{"num_hidden_layers": 12, "hidden_size": 192, "n_experts": 96, "experts_per_token": 6, "d_expert": 48, "d_shared_expert": 0, "hidden_act": "cubed_relu", "moe_layers": [0, 1, 2, 3, 4, 5, 6, 7, 8, 9, 10, 11], "router_score": "softmax", "normalize_top_k": true, "routed_scale": 1.0, "balance_loss": 0.0113, "balance_bias": false, "router_noise": 0.1, "router_logit_norm": 1.5, "init_std_router": 0.0158, "lr_router": 0.000593, "vocab_size": 8192, "norm": "rmsnorm", "norm_eps": 1e-05, "tie_word_embeddings": false, "optimizer": "soap_variant", "learning_rate": 0.0054, "beta1": 0.95, "beta2": 0.98, "batch_tokens": 65536, "max_seq_len": 2048, "train_tokens": 354600000, "max_steps": 5411, "dataset": "wikipedia_en"}
Below are experts of layer 3 (counted from 0) of a mixture-of-experts language model. Rows are named up (a neuron's input weights, with its number) and show model dimensions 0-63. Each number is 500 + 25 x the weight over its row's rms, rounded and kept within 0 to 999. Numbers have three digits each.
Before each expert's rows: a language model's description of what the expert responds to. This comes from a sample of Wikipedia text that the model never trained on.

# expert 60
Description: Surname interior pieces. Inner and final pieces of surnames in lists and tables, like i in Elliott, sson, sen, and digits in scores.
up0:481500508515515488505441494499425528481437486539505532519495522465547468526489443483502504493478484513517483504524513492511511496474454476518462565481515490548512471465468483523487525508505498
up1:532547530456514488499490472498494500473485524507509472550479520536501486511488511508510485492484489543506481526485510458512507477459519518487504468509502451487512523555483526526569502525519544
up2:439550472509497508501507508547509491551480507463480514473539504480514464496499478516499494521489487470500465503531488523537472483510524460432496452541489481509529490509503502489514453503507505
up3:530502530484495483484465537501513521524540545502498484513474553501487497526535529489533503533487498467516502475514498506534509450480487457480443478470475455532494520513503492464475485554527540
up4:444485469443502511535525450490491492453488517488477498468466514486514528493508549507485512504490498546492535529474508481505445520499499545512526494486500511488492494501530468504520497536502485
up5:518538512550465462472483456510455480549521482474490498512489512497475460490504473504470535523513497535471521460523510480542481507527509485490479471509493458471540482495508529535502461473532502
up6:472477529475530521486486482439503508473494444464522509516500463530546546551479450449474464493517522531517520531486490503486509527524480469487463529491489465476488532486507474495518545494477534
up7:516484503489463512505512516444513498523536497553515495576479480494464524506493452470503560500515498489550504513505492465487486518502494515498484494517495446518503518558467495524529503470446507
up8:521470502491526502519480492514517519486510470474501519505489489532524493497436535492487514490523465466519501530523533501516509503459486502480516482519483476531502465478494464537527597480485479
up9:476528463503457529490470486511500529545498487513482509477497480495508510531473516488534465520530476481545527538483472523485538494519514510489479534500511493536562521507464500503496483463506456
up10:539512514507493457491485473474515498479510463551491475457500491484495514464480482503486481501474546452496515487495488504499473489522521449483469500498475466461486486481485536474487486491516475

# expert 3
Description: Coordinates and table numbers. Space or first digit after "Coordinates:" in place infoboxes, plus numbers and blank cells in census, election and climate tables, e.g. 38°38, 3.22 sq.
up6:487459497490475516472515481519495555487524542527509514517474548533499500500493466530510530462514517490502483497474439463495505509505548512486490498496482507479531480529504520499493516521511511
up7:506500469458484519508475471519450481512496484556550499498487501492509493448494507503491514495506484555483491483469473470499534524462537513507484513468520477542550490490506476432530457502513515
up8:534491540484502512517461516473506537501507500444490511514517525488511502467468486484553543514509487513493505502540514515495487498504488518506527485465497486532482494518521503532478508499486519
up9:498515491480492498505499446440513484482498496543476519472523512497488460475467487464498458437538537553520468517518529472450472476490519524506462556513430521517497493506494522508521523496504485
up10:484503496492483528492459488540507488484520492505513524522489497472507436493453533472559511531559536495498504521512488486489524526483473491503511463548508506499510533490460487508486494529527506
up11:480508492497494504482529499498514501534473505526521500484438498475483510514523539507494488527464467526520524494523533493542503478498484475510516468484532487480488439483480497510465482461513469
up12:476517551502510464468514517511510524537500457522499497476466508542484503544515520468512508511517555498482467532503481496504501524532521509552514552499540532483454536479553535497522470501519499
up13:441482490498471514546482459526448499500477473494505526479541486487474498534501509518498460514510479477508516468498515479526552504517440523484505511460484512491509511489489520490485512501482508
up14:533470466492503503536528520497461472547488514519509474495473486504528487496489494472539496507479490529568478530509525515476492541511456475491465499498523562507498458489533503485544500483494482
up15:516490511554499470507466522526480494467492468476475455505475502498530495476485519487510491509506504537517476515521506483470514543478544523505469469543505511499503518545506450498494467493504436
up16:483473482505495489478453508484457515530449491493547478511479478478458475545486531488456489516476496540486495498443508495494535495500524512550497555454487552487509491482482480501488471504522486

# expert 38
Description: Initial capital letters. Single capital letters starting split proper names, often after line breaks, quotes or headings, e.g. H|ighest, T|yler, W|ilkes-Barre.
up0:517462543501508527520509510526489497534471508503520493489466508480481471500475541452457530492543514516482521558503457474497483536488492506468544495515477459519502470485513487519472503474491469
up1:476491523520512493564463553499509517489521528501503472501497543519504518481516504473496500501556480531530489511488528442515450489515537483471464507520489503467470511497499524518523490463530495
up2:465523494459453446523495437470450521510500488486471491491527471523501542552469506493500510534475511479505539519466520487507494528467524545500463506512477507513526473497531501497479474484502475
up3:481518552503459548494485531491489558496510462553525515499493495492497498546488468501500463507443427524505525503482490483521485498475521517495504467489469489480459511514500517501493502463514519
up4:509509473529500463572541481472545502464475514550508498506488518488501492479509506486509458445486536528473531496533490523493485520501545534500542443471464491482538488516492502552511574509508536
up5:552504475496500500540517520510499486562527504473528479506505509525460463520530477470501468533499512531520531513515510541442476515500448472525505497488520543460507506464485512501511473511498485
up6:579487472467507530455511515517528497493496517512495517455515501482538431511498498481500505520516525522509511494488513474489490462514456535496529469489498504488560512529523456493508516493487511
up7:506496466489484505480476506473487518459475544485496479497461479461533496530476501492499560522519542480464492489502525514535543480488501479531479472513508468489502483469536514497514522533454533
up8:534519473521500467458533498512482502523510457517534492489527496496562513483515503474485473504541485530538509516537491519521501530479510478506527516461517473460498506508510493502463495443492517
up9:545474519455522500455526479474541480484505459496552481511487520522492523495480488447468527519510523506452514483504483520507500526473517487567526531521490504466544500500475530516488532472493515
up10:497525490491528521472521468477474480461502503509489530509496494476515512476516478534500486486464497494527517497490487487519509513487457518519529418507519493493484509482495519485503498503502452

# expert 1
Description: Stats table cells. Cell separators, blank cells and trailing digits in sports and results tables, especially after the last numeric column, e.g. points, totals, laps.
up0:494488489544480539476507554506530511522516532501493539486461482502508500514537466479522513532528537520563487513472507495481504496524526496471517481495513523531510495509503530524520479509477501
up1:514498500504516547460500533518533480473516511513486516483496494491531498530499513491516479454521496487550529560521504474487522504489501479493515459496513534470514503526524540466480479486539475
up2:546456491487496500484540446518505516492499499518524527527438510541516552494474503502521500511499485476503483492526447544516493480491515530486467494522496485470519478473490470473504505485531474
up3:480506521528498468540515445520476517502465514506524472480485487500462482496519489502498507468553459535520517511516510531499509551472522470469542473479478519493536488496495506517529503483481519
up4:497464491538519507504526518464494526548501536508494473505504530533454515510511452459525470511462514515478546503514496501473511512510519471515512487477473517498509501483508509534495484524460480
up5:486490538490436472497451505514515515508501523523523490512502482483480512527492513510543491530500520543478484507519487470485501504534513522501478536552512490504469489463549493485552499522482540
up6:486530534454492502485517522549564493478538471483521514531520484546474526482479481512525489502516524494492514503504483496503512519529479480462546530436482512483451478501487513461512499458514528
up7:499485520456506460518512508524502429496517464474494531546530516486504478482482536516485493478542479512499561502510480470465496516515485514454475491470510526486475449507487522490506468480513495
up8:499523451499514507481539489508493462478478475495515516494466520494490500481511455491477529504513498482490503484511466480534488464501517508458510488560498470469487484457476513534453520532508510
up9:525547465517485507510507503493526527459468487505535511569514521487478460514496513528470447495537486486540483523490531533489487517479535482483483538498501511486534506515463525503511485509502526
up10:505486523470466474505503480533465456499528510489518529510479479494522498476504468492544503485525530497563475479496467493490511469461456512501494478510542524553494470508520455519469473551536489

# expert 20
Description: Capital N/L name starts. Single-letter or short word-start pieces, especially N, L, n, w, opening names or verbs split mid-word, e.g. N|ugent, expl|oited, ind|icated.
up0:513516484473490449502535492520503527497487508494487507504476511482492520514548486503465477480513482535500485433515525526536489510499494496497550509485501515514494503494491507476499457488475482
up1:480482469525539515499513462517493492457457476511487484522544484484528509502516475513516537495497486471498503525500504490502543504492492535499488479471479439527523462489492479505510508487467523
up2:501505469497456532509499494478483490457466481522498469501545523477547518474501495526510496494470470499551524508504443515454507516521544503489442499487446535482487518498482494504487498513502493
up3:527483497487498491482488522492539521494488490503507471532485521492521474491497484545510490502506461525517509468550503546485487482454475491499556489477512503515509501494507516479509491514524511
up4:514493461504502464516505544514507501559486481528509487509491549472490508532486472503486452532483503531482557494502541492518508499477507517499476509509518507510518469444536496468457481504531425
up5:504513508527510501514458512510513502468493459504483504513490473467558490452486538506425500531520474497495488544481488503529467483512507477479485485511506523465490532491513508493462472500496449
up6:457529482522470473539536451499481474490539472490482494489476528513496444513467506525484493532500531522508527523484504474523495510504476508521463468490496497507499501451463516504502505471499473
up7:510503468506515519466523450515508509529499468514510489555528460478499473517486510538516518518494461469492465492527478521493531447499501546529515426462496509518473536540558453453484510462520467
up8:517464483493479456496521465472474554528493471484489517489494503532434484482484513515484489493507473509497533496491540538464516480475510528499456483549568510489523521564504507479491544534503467
up9:488482487530476469498481474490510530473493490434480489517498517518478545516505489496460484480502568504462478478470515502499500503502492542507516519471489486479505558471490516509472492472458496
up10:512499474506492493495484432511487476512500462455518470481520496481471549529497504531492489516471511505478497484517490452468527500522497509502488505503477528503474446510515505504478499413494491

# expert 14
Description: Punctuation and office titles. Sentence-final periods, abbreviation dots (ed., St., vs.), commas and brackets, plus role nouns like politician, member, president in biographies.
up6:494530510472456516503507556498491519523538548481510538545472484496532490484516524488525504533496503490460513508514507511549524526518528518487478486465495486520496450499518477426496539535483516
up7:484501531522458529467536551494497484527505490495495493551517514484475515532498480540500561495463510461506486502522513516553526500510491486522481520467487463534520467466490472496492536502472501
up8:494473474479514511509436470509472478505527483506515545525467496511443472517486483476526502518461537512497545505523504498487482494496481495476549547530525485478479556517497527527464466464519480
up9:515474462507518496481505427512519466466507531510516472503493519497513507503465497536466500497518508496474475518543549523507539486510495487506513530503457513498484494488466540479529524541493500
up10:468472473484541506504521488476474495498521446504520479495473521521513500472489529533518481508535515527506470460504457539532503495516514501519459503525509520544475464525532509498554522489517514
up11:559445457523497524516511477510508507492524512499513475481502471528464475497473508491489497503506511527477476483536501534448481492497520476479478505502461473509463472453484500532551492521471520
up12:492481504515472515474503492530489526483457521489478522496470506524543477507511444456494476481485532498494522500456503453487504502478532554502512524502558535490487526486507454508477479475528485
up13:520483542511468478527554473487471484501473489516498503506487516489484555498504520485510505481507553487463442471471470508472544505502495536502486505514513485485475502492475520556503491492502498
up14:480492497492489488514516490489483521548517493452506490542533481494509509505484529522482522503519466494529514448465545507488548502497451506485500498530518510492490508532485526513499490514525448
up15:545473493513509487497531500493542501544509507461524521525461517459523486496458490530512517520546480504509470458501488542511492493489478499449530471471471501518517513486465445535558498511488510
up16:511545514489529465503479507504465501506463485515530521533557493477493491523486476509465534447524530485479493492501509529528494516491486541471448452523547478482482519454501532486490507477508467

# expert 26
Description: Place and institution names. Compass words and institutional words in proper names of places and organizations, such as South Africa, County, University, United States.
up0:491507523473483491500480482503520506474548558467534493477509562528462524495469520512505489488492485491474473509504467486506526493493493542533489509495539501456462523496549528500489522492430479
up1:506489497519482486487484538479498506482524508469459545505539467538452469477516508492478498499503518507479496527478503495494508543478530546527481487508509529473490502493482476500488517503472543
up2:540448519519471475491515524542466483525493541525490514536453491526442514492498514535503532516530496492531523522493522498561462525486494471515488446484519509461492498463496517512485554479496498
up3:520460468497543512490519520490498488503501502469515517495496501534529502519467516576515496460477470471487522493517509500517496508504512565493529528515493474506500504486483517487505501487492546
up4:459469492468492519531444514495466476487496462483489509530507464476476466510502519538458482511517509542477492491545504522539496487485540486472517473538466478522479458512510475496542492475533453
up5:465518520489538487477498475494540494496523509535511510537493547493501494512506451537512509458525509492539513476487486476499504490519512524553515550515523506525484515513530485499526485467474531
up6:505520497497472469489506505521528514409531508489483501518501511525510495515544461515518534523533509530508498467534496453476521504438534527539495500500504492481447516483502542541519531526501554
up7:486529479518520505461512521492497506508503508531514487499483539506496499518521486527484497464545489482462492467492467511502517496502454462444512519478503506483509525477509504527476493511503484
up8:520504495472525539465572510506452489506509515494465511483481477503483506513527518527472565545475501515513475514466479510464478450555516484524489530500507507447490549479501449488527505485488508
up9:504498483504496509445536485534500526510469466530492493465497526506545469558523508465491518533506519479479462502508551464503506517501465480470522522531463508496516507523538480505498492494508501
up10:517529537496521534478525535450500541473528441455495487469513455534497505477473480496511550458515520529508486526510536454540517522516507511487503485524506474505475479459558513484507493454481489

# expert 57
Description: Nationality and competition words. Nationality adjectives and name parts in sports context: British, French, United, Under-21, Euro(League), IFA, NCAA, and hyphens in under-18.
up0:506518487514494521507523515529504505463485511450504507498484486489450461458507490494530526506499491521493520482438472467447507482460506464528506543482513528501482479504504552477516464478511517
up1:504495526441527501508475480510465445493546517507522498489514471476497517545520515489530481461485503509492487473491554466497469535540517525493497490486499497494484498546516487515520536522515492
up2:439531510468510471505479484501483504496517515493452512505529522492485500473527527510479524527528509489515490512454489489503443482492496488520465466533516489492487485513499519545474472536506494
up3:502529526500469493482479499452537477532468485519489498465505471509507503496561506476486504490464501475491465522509532510538481489521505519495517480484549489472526490484577460497538488521517530
up4:527490502473543562524487512466512508506517526470547520549459486487524482532471437480513497503517495447507482500484477501506556475491468543481536499475511486516452523482521503516486475516471491
up5:511508519522489525494495495517519505514486508451495484523449483464508555543462539527504514524498493488484520486445544515480463520491503533521462480450527525512483493521496468526494482495529499
up6:458522558532492472511472438495472537530499508455519531518496510499510494476465487490500497522482469492519532509511495465483516501466469506541497495519498492496516522494459486505469479503485531
up7:540492467482533481506502539468480506480497531492532506509467497477537495475521516531522535475491467523525476541456500514504506493512485550483492501501491509539463543524508485473505498515529499
up8:509480524526541494490491534513501482522471522420516491494440490510505539557528455491463518507529480487475518486463534491469488508519529459526485508485481515508501479550449481512470571515511516
up9:494478464474501492505512497533487452493474563490472519497537555545457509530498521473528506502512537504466483524545529512520502522511548454488527519524458544499464507485523480497472517500468452
up10:498506489499501504484495525501508483488505511519480458461488490457540528468539508435545500511540590507495512498519472454505497479457494508477514508509494529476482476553462515485493515518483496

# expert 7
Description: Word-initial capitals. The first letter or letters of a word split into pieces, mostly capitals after a space, as in C|NN, V|erney, Ch|allenger.
up0:473509492494471479503532497483530490514494514500503508531504496505451513486501496503486514502469494472470492543490459544490518565487509568527525488482504476507514544498416510494490501540447479
up1:484488511476510490491480525500487476520512512451486456540491508532479511470515547496542479532459501504489480503521508434531490489559472542495477534509532467480512472492505515523502523498496531
up2:506534463481493534478488525522547536471542499525498475532473458512504515517478577474471472519524491506458488519513473450533445494477495511519493483486547478508520484508493461513565508484500512
up3:493492503513501500510532496506504507464514517503506483540476503448482490461526474457529505464515503522534500503492479469473492534495507496576524491494445494496500481497521458506502495476534496
up4:485491493546489514480539505519493530495508491518473496477512510453462531506476519487525506525503496540494515503482515474530492513522497494503501482503520471484486502503469496483485548487490478
up5:539478529492530528473444540490483486529488492523464477474505536509501507519524470470505486501461550480473498505499486486501482487525507424515471440489467532502506468498557502467553489491539502
up6:503505465508487470457480466528478501471538491513494507483505499520432494476527486480444456515515478482490515469504492493533555485479491526512507484517495538520513490498484495529519523509498522
up7:471505476445560519479527451514502512507506490506494444470473458522458477459508513506542485536543511482472476513540501522494484513490467519536472499510451483475514448515498475469538525493528479
up8:539513536484512523508471516522484517544469488494496488484487511507486484494489482520464520484507525501474506497482511471507456519525477531411453467515496509482444492479489549545464482501475524
up9:511513516485498524541520518469507487528479513490499478502475558469493486547509506439509473527513496505479462475489500489507485487488488535501464481536517479464512464513478486551458445518512525
up10:462543511542504490536491462451521501501519550490519483448520513479530529520492485518498523522514497520488493515507465467522485539550498545462489446552487471496519497514515529487458459473475492

# expert 34
Description: Word-initial consonant pieces. First letter or consonant-cluster piece of a word split into pieces, after the or a, like r(ating), Br, Cl, Gr, Sh(irley).
up0:490492523522492477524487460485514524498483499513461502546539462529509480489514499504473500495493492512483473524521478516491474509487496438529492469476448479512515484511500492497480484532486452
up1:526495555450490484436524520495461476516472527486488492498504514591529507511534495528497531498498498515525520511499492521502477469509536490509499522461551498526512520484484509476504449497495535
up2:515525489509456528530501490503528508485513518482519536487515490455483505500505518533485541462473484505466496505496488534455517473524485541505473443486453477493468473548468509519486516468455518
up3:492514459485421470481517475513487512501499523497518482488507550485487504496523464505492503484520527502521449500466483477508509480495472502562523545489519509509531543497527497526514521540510521
up4:493466532556502481503518521491502508541539464492475517468543491476492555466489480506525528454478475463470531527515446484540519493502507538480511464517480494517530513522518506457488455473511472
up5:470506526519532517491493479473507525498492468500505505511470512469493464518483441521494533499490511533520513512499479501494535511528484492533498486519482505535529501520490514485462488468502496
up6:491488511441498526495538504480508495487547508452478505464517519510437474477463493478524485488503503519493463510454518546489459515519547484485491508514492550526474505512523495505445458503509477
up7:465509513523549549558509472511510541531492496493526460469483503494485471547515485520482522452516499480534476534494472527501499533515480515486476468490483452491509507522501500483537503491496508
up8:556547538476525489523556505512553502524515496477558476513508480524515499488529503481473523489503502571493502482489513510503533509440494499515489536512476478530483489494483503492519495474527542
up9:495492488504508476469515479475504496519480446489497503525529493482535539556546503479479489501500537501527503492508519486505518524501493531513538544524519515484507476557503488511506515464507518
up10:472490542492505512447531489555499455492502510466514498496487470479530446496504520506504548460514491482485506465518515474523484505478475495513507504477504490519505483482499501468477529527482500

# expert 8
Description: Adjectives and adjective endings. Common descriptive adjectives and adjective-forming word pieces mid-phrase, such as new, high, football, political, and endings like -ical, -ial, -ing.
up0:495476503506493477516486499478489485514488498481477505488505494488462471497491482512503478532501503511468514520451462491475523482502464513483509483470491479515535516463507486498533496482539522
up1:523463455499532493472508499533506472491492487497461555544506527554509448536486496525494511504517522462511515521528526482527580503540505534495468491519525497505458538489516504504490491512468470
up2:537565467478511475487450479479486491475507498510479486480493498463522516460515506526506427518464530476462453505496535549497525467491514518488488479494490516477487462514472531503518462483460503
up3:451505502472527502528483496496513483529519447503505506533487540495514512469487514498543488485513493499504504461528542475522550479544502543479494516569466527523464497559467489476547539517530478
up4:500500537533467450463489533504495449427531519549484482501481501492545497485455506514508533513545516478492511491496487494481531500498470496504525491525533481508468540488504509461507510501474490
up5:547521503483477535478515497499534522508507492510469510482528436498425516529485496495494503484539449504527488500469501513480487473502500517519499501461553518468534457534484470487523474519523535
up6:454540510451499486489472561497535480467536481509504511511516497546478481473527517536549466547503498478486522507540484515478513491501550502464531515524539484474498528492485504482461509505518494
up7:510487447500489509464483530482532495525463512525488482494500464478510460495500490524475506510486492480461500527517524502535501511482524501485514516520532541510529547503520485472444507527520489
up8:503519487532505445472483454500520540513513482468500524545483491490491524536475483519480502515478541484460535457486515486440509468482497517526484458494518500492518438509545486508477465507470498
up9:517528530497510495458492491489510485436466484502473492518474474470500484489485508523482499473519485519534481521486493522455511474462480478482497521509540475531519451487487503441464524492489514
up10:517505538505505514493483503542485510499496520493500481491469469454540551500493526527492522513522518548454517551531470507483541484494477487462486497517506529511547468536474521518466491505477514

# expert 41
Description: Word-initial capitals, onsets. First letters or opening pieces of words, mostly capital initials in names and places, e.g. M in Seven Mile, de facto, Rogerson.
up0:496499503481534455495565497497506493467533452507498523499449490505495497482529468502518503489508487534515510533509474511466529509449524508477515489499502518534515495477511498504514513510497500
up1:468531501465524541505526534503502510521498536519510475500508549486490518508514497530508523499522549493533509498530480489522454507506562539491527517515538512513485522529506512531500525520569530
up2:537513502487540439495531539528495488470506496514508489470477491518523505470505526480510538474493482528481486488493537522515532501455522508487509535536500521473475493468478485513526547499534536
up3:537492496493517495495512551538503485523484507552494468474504493487505490523531529513515559465453504469520508514537524502474488474536483501545509487515483478499469514512501487504491449485509493
up4:503527486467524535488498555534478486554494498489483500488480469473471464472506533465501507464495488486465516531521538461503523500496477488464491512470514509508502493491485517455499471499508485
up5:503493558490513492469567538519532477506502527512520528500549520501512478480468510490495549495489493475493472488498516477594454494513513528482513510521463489516517531489488485502492497469510478
up6:500482530490493450503476542504493488506456545506502510539466501517514478489478497528480502533517464445510517478461523499481523467533486455510560490494520497446465488483454450472479499503492498
up7:498531474516498514528496493507510491517497502537490512496515531480537451480485528495528475516514465546454477489543545510479472487518493514495491526494454453471487522518474520442488505485535462
up8:471501510486483477521475489468497514518512490561423471502513478526472531550494524478520452532492465507439497467490495471514475550500513508528465507515548491523500505483506478528510531478501465
up9:503503502482510538492505508492484501496468429481504490498464479483509495539508497464492530504525469486515483554528552467495478548452500494511548530488496502499499531455529510535507515530515515
up10:491508494482484559500472493502459532540463463527508525450491467533479474516518537538512490484494532480512487521520510526489511460532492500535495484514507521470488555483520502467495521507455544

# expert 22
Description: Gerund and -ing pieces. Verb-forming suffixes and gerunds like -ing, -ating, making, using, plus of and with after verbs in narrative prose.
up6:509442491478478529489514518466527481502522485511534448508495487518496569500506519497537487504463544506489506536504490449525479491521486501503518542510542456447488507497510492507511530519493495
up7:488518541508514459495501501460507496521511512507504536515535469528517510478482527487527499464480478518467489522493526513498469506490496487480517495490461453519506487530486555500525548466566512
up8:491486551519502446491527516464505503459571500515502525538499464574526484518534484507483501514559506475533514527479505515491537476507474526491510479486510456537503501514532494498500486508465488
up9:498519551476490505509486560472496492481487533524499479502509528470514535502466519496504455492484489534509489512489489546469496452515519506462481513488490498531527514509497512493511438466486510
up10:487484474447495486511492496464499487520494542545495526493527509535526461531515474504483495491530536514519531453491502540467497509446515508488564458512500498494511477493499541490539506525515509
up11:483480486550512492499544514463486525499493514549532528524519510472504461475504519473516519464487487478543503460502474519486489475517546494494528479489497510520539487484459527496522535496490502
up12:486483528482476502507509478517467519434483523472474498494528501513522518487528550507531511486516538495500505505553523496503494465503461516516510553513519475455472497512524515565491528465535460
up13:505518531492498480501508535464528499475526500503502513521556505473483525454443524495547508464542506517523463467475470521490486481498491506529474497508547526498495515508487486496545480470459540
up14:520480496457533493490485513494503495480504515519521491447489521518462474473468498495490496482510523523523496515474454522469479509474471532492494483493491527535486559521499496459534483477486513
up15:457514508497478467538518478502533531455469493495505456548509476470505489495519469474525525499528500495496511431535499496549513484488505493479499556468541477495516455462513492504475528506480514
up16:523501442500493436459507493485478522500505512477493496538479521468496504485494541491507508475533467517473476517470490511475510515480517473507531496465492480498517506467495493541510474512502487

# expert 24
Description: Perfect auxiliary have. Forms of have (had, has, having) before been or an object, plus received, awarded, Assumed office in infoboxes.
up0:504475443494539520458499549499496495502505487473521526499511516493477485470446533496508519526490503484517524455523516497523505461508489478506531509515548478487504545510492513511455489452479537
up1:548521497538501475512516510503501530491528508489521521553523471534521491464496506522497488556516557550492527450511534510537503546506499510497488550508500476507490495515461511499475473505508505
up2:491546523533498509540509517455483454520480523494491495546515463485535517557506486558512494482486525523492451494537500466528473509505517522503499491539511506498533544500478464539514511506531498
up3:558538467481460512465519515507464481504498446507515496489480527465463491529490509464455545529516438526491475468491499480550510507500509494503529505522555522504487523520460458483533500490517468
up4:494524453570501471451499520489547492498481455509534490465493510491496517504491533539515496539496471510453496525469483476517511475523505543513501521491524504469477503534517503507527497508489485
up5:516496440470461487521482470520492518506527532502550500531498514507505472521487482465503463526506482486487505475468500506476486491480508547504485490520515551511507527495469491499521441494510500
up6:458530505510500465490498514482499436529493515510539504467505499492512482501503465523494492499479497490462525516530496521487495437493501490498508498507513524516500471460475534521496502521462474
up7:504492472497498503455511472498522475512524514503494486465506501462509474478462477502518476530536487514486454506511456478509518521491526511429449490483509522488483506465501456473511473532500470
up8:494498498520515514480503522533516484522486462530497491472501501496469525494472560497508491501495474491519504503467485525510497530541527507550510523516496495447472548520500489496548506485552543
up9:539551543498514558524468501551480512508523500507470503470543501520503513511521511514497528490463528518501511497515528501522482440531501494503501493518504518502505538514475527506477520515470524
up10:476479479490528474506547517531502429467524511503527471456438511510534472453497493514475501477503475523516488507498499538511504552510460529455516556488539536498503546542500502482474511502533507

# expert 43
Description: Personal name surnames. Surnames and surname pieces in people's names, often in sports rosters and tables, e.g. Brown, Ross, Turner, -son, -berg.
up0:469492535452516532520523530525492518478488480505512499505545508528493486523512500526481487531512500482505494496518516525477458466500476476423459500512504478479488452523530534545528510461522497
up1:491488476538498477499516473506460497494475551462517520528497526477494505508509500495475498538464505542508519525550436522520527508505496532529523482497496473557526529546486482487538485464483502
up2:526487489511545540492519447496485475490520491518488508544497466462477452491550512535531476503473500532518521522522483505539469497499589494489495500525525523531498477489492465529518524480537480
up3:502545525506544476508476495503467511488509479462515492525452491438479520506525526509491471447445490528530496513508507509522483502486466505513474477473526473504482506524500492506495532505503521
up4:525491459481450515511483537479500499542471453503533554502546499505490492492500492462540459522506527486526515509526496484468555485509468516515445460530518494485499474478521478437529504529474528
up5:482536484522443531535539493485464523501549520511475481514460512485477467499495536520540454503502538489491506482556464492507497524484447476487539480482538485526479492556455521537497495485505458
up6:456505511482467503521491517528503486482501521512478491483537509506491485448485480501488481496452507548466490499492470505490517520447493477496453475510454517511528497465516453505459472525515521
up7:516508481453499535547483504512511535509480508497512496464530501509533506483552510523526450552506527472538505480488502472490468480473531504516441477514496528464509521469458505504486505505434521
up8:486474469506543515434485527495494553517478489501439505478520531476514499487496522532535468460543456511551522495501479536528548496482550482507485514538514471471501529542439492463484439475515490
up9:500508502509507490498494470466496472501523498518513474516507513448491483493532490484495493510492540465532510501559525473472547521469541496504493484493531479514509528587485518501497476480523491
up10:516488515537505457491448511482508498490493495535479471525502515554504486463530473470504497516522477507471515507528518479498515494461470528474452482454499482503534519513475476546503513461496467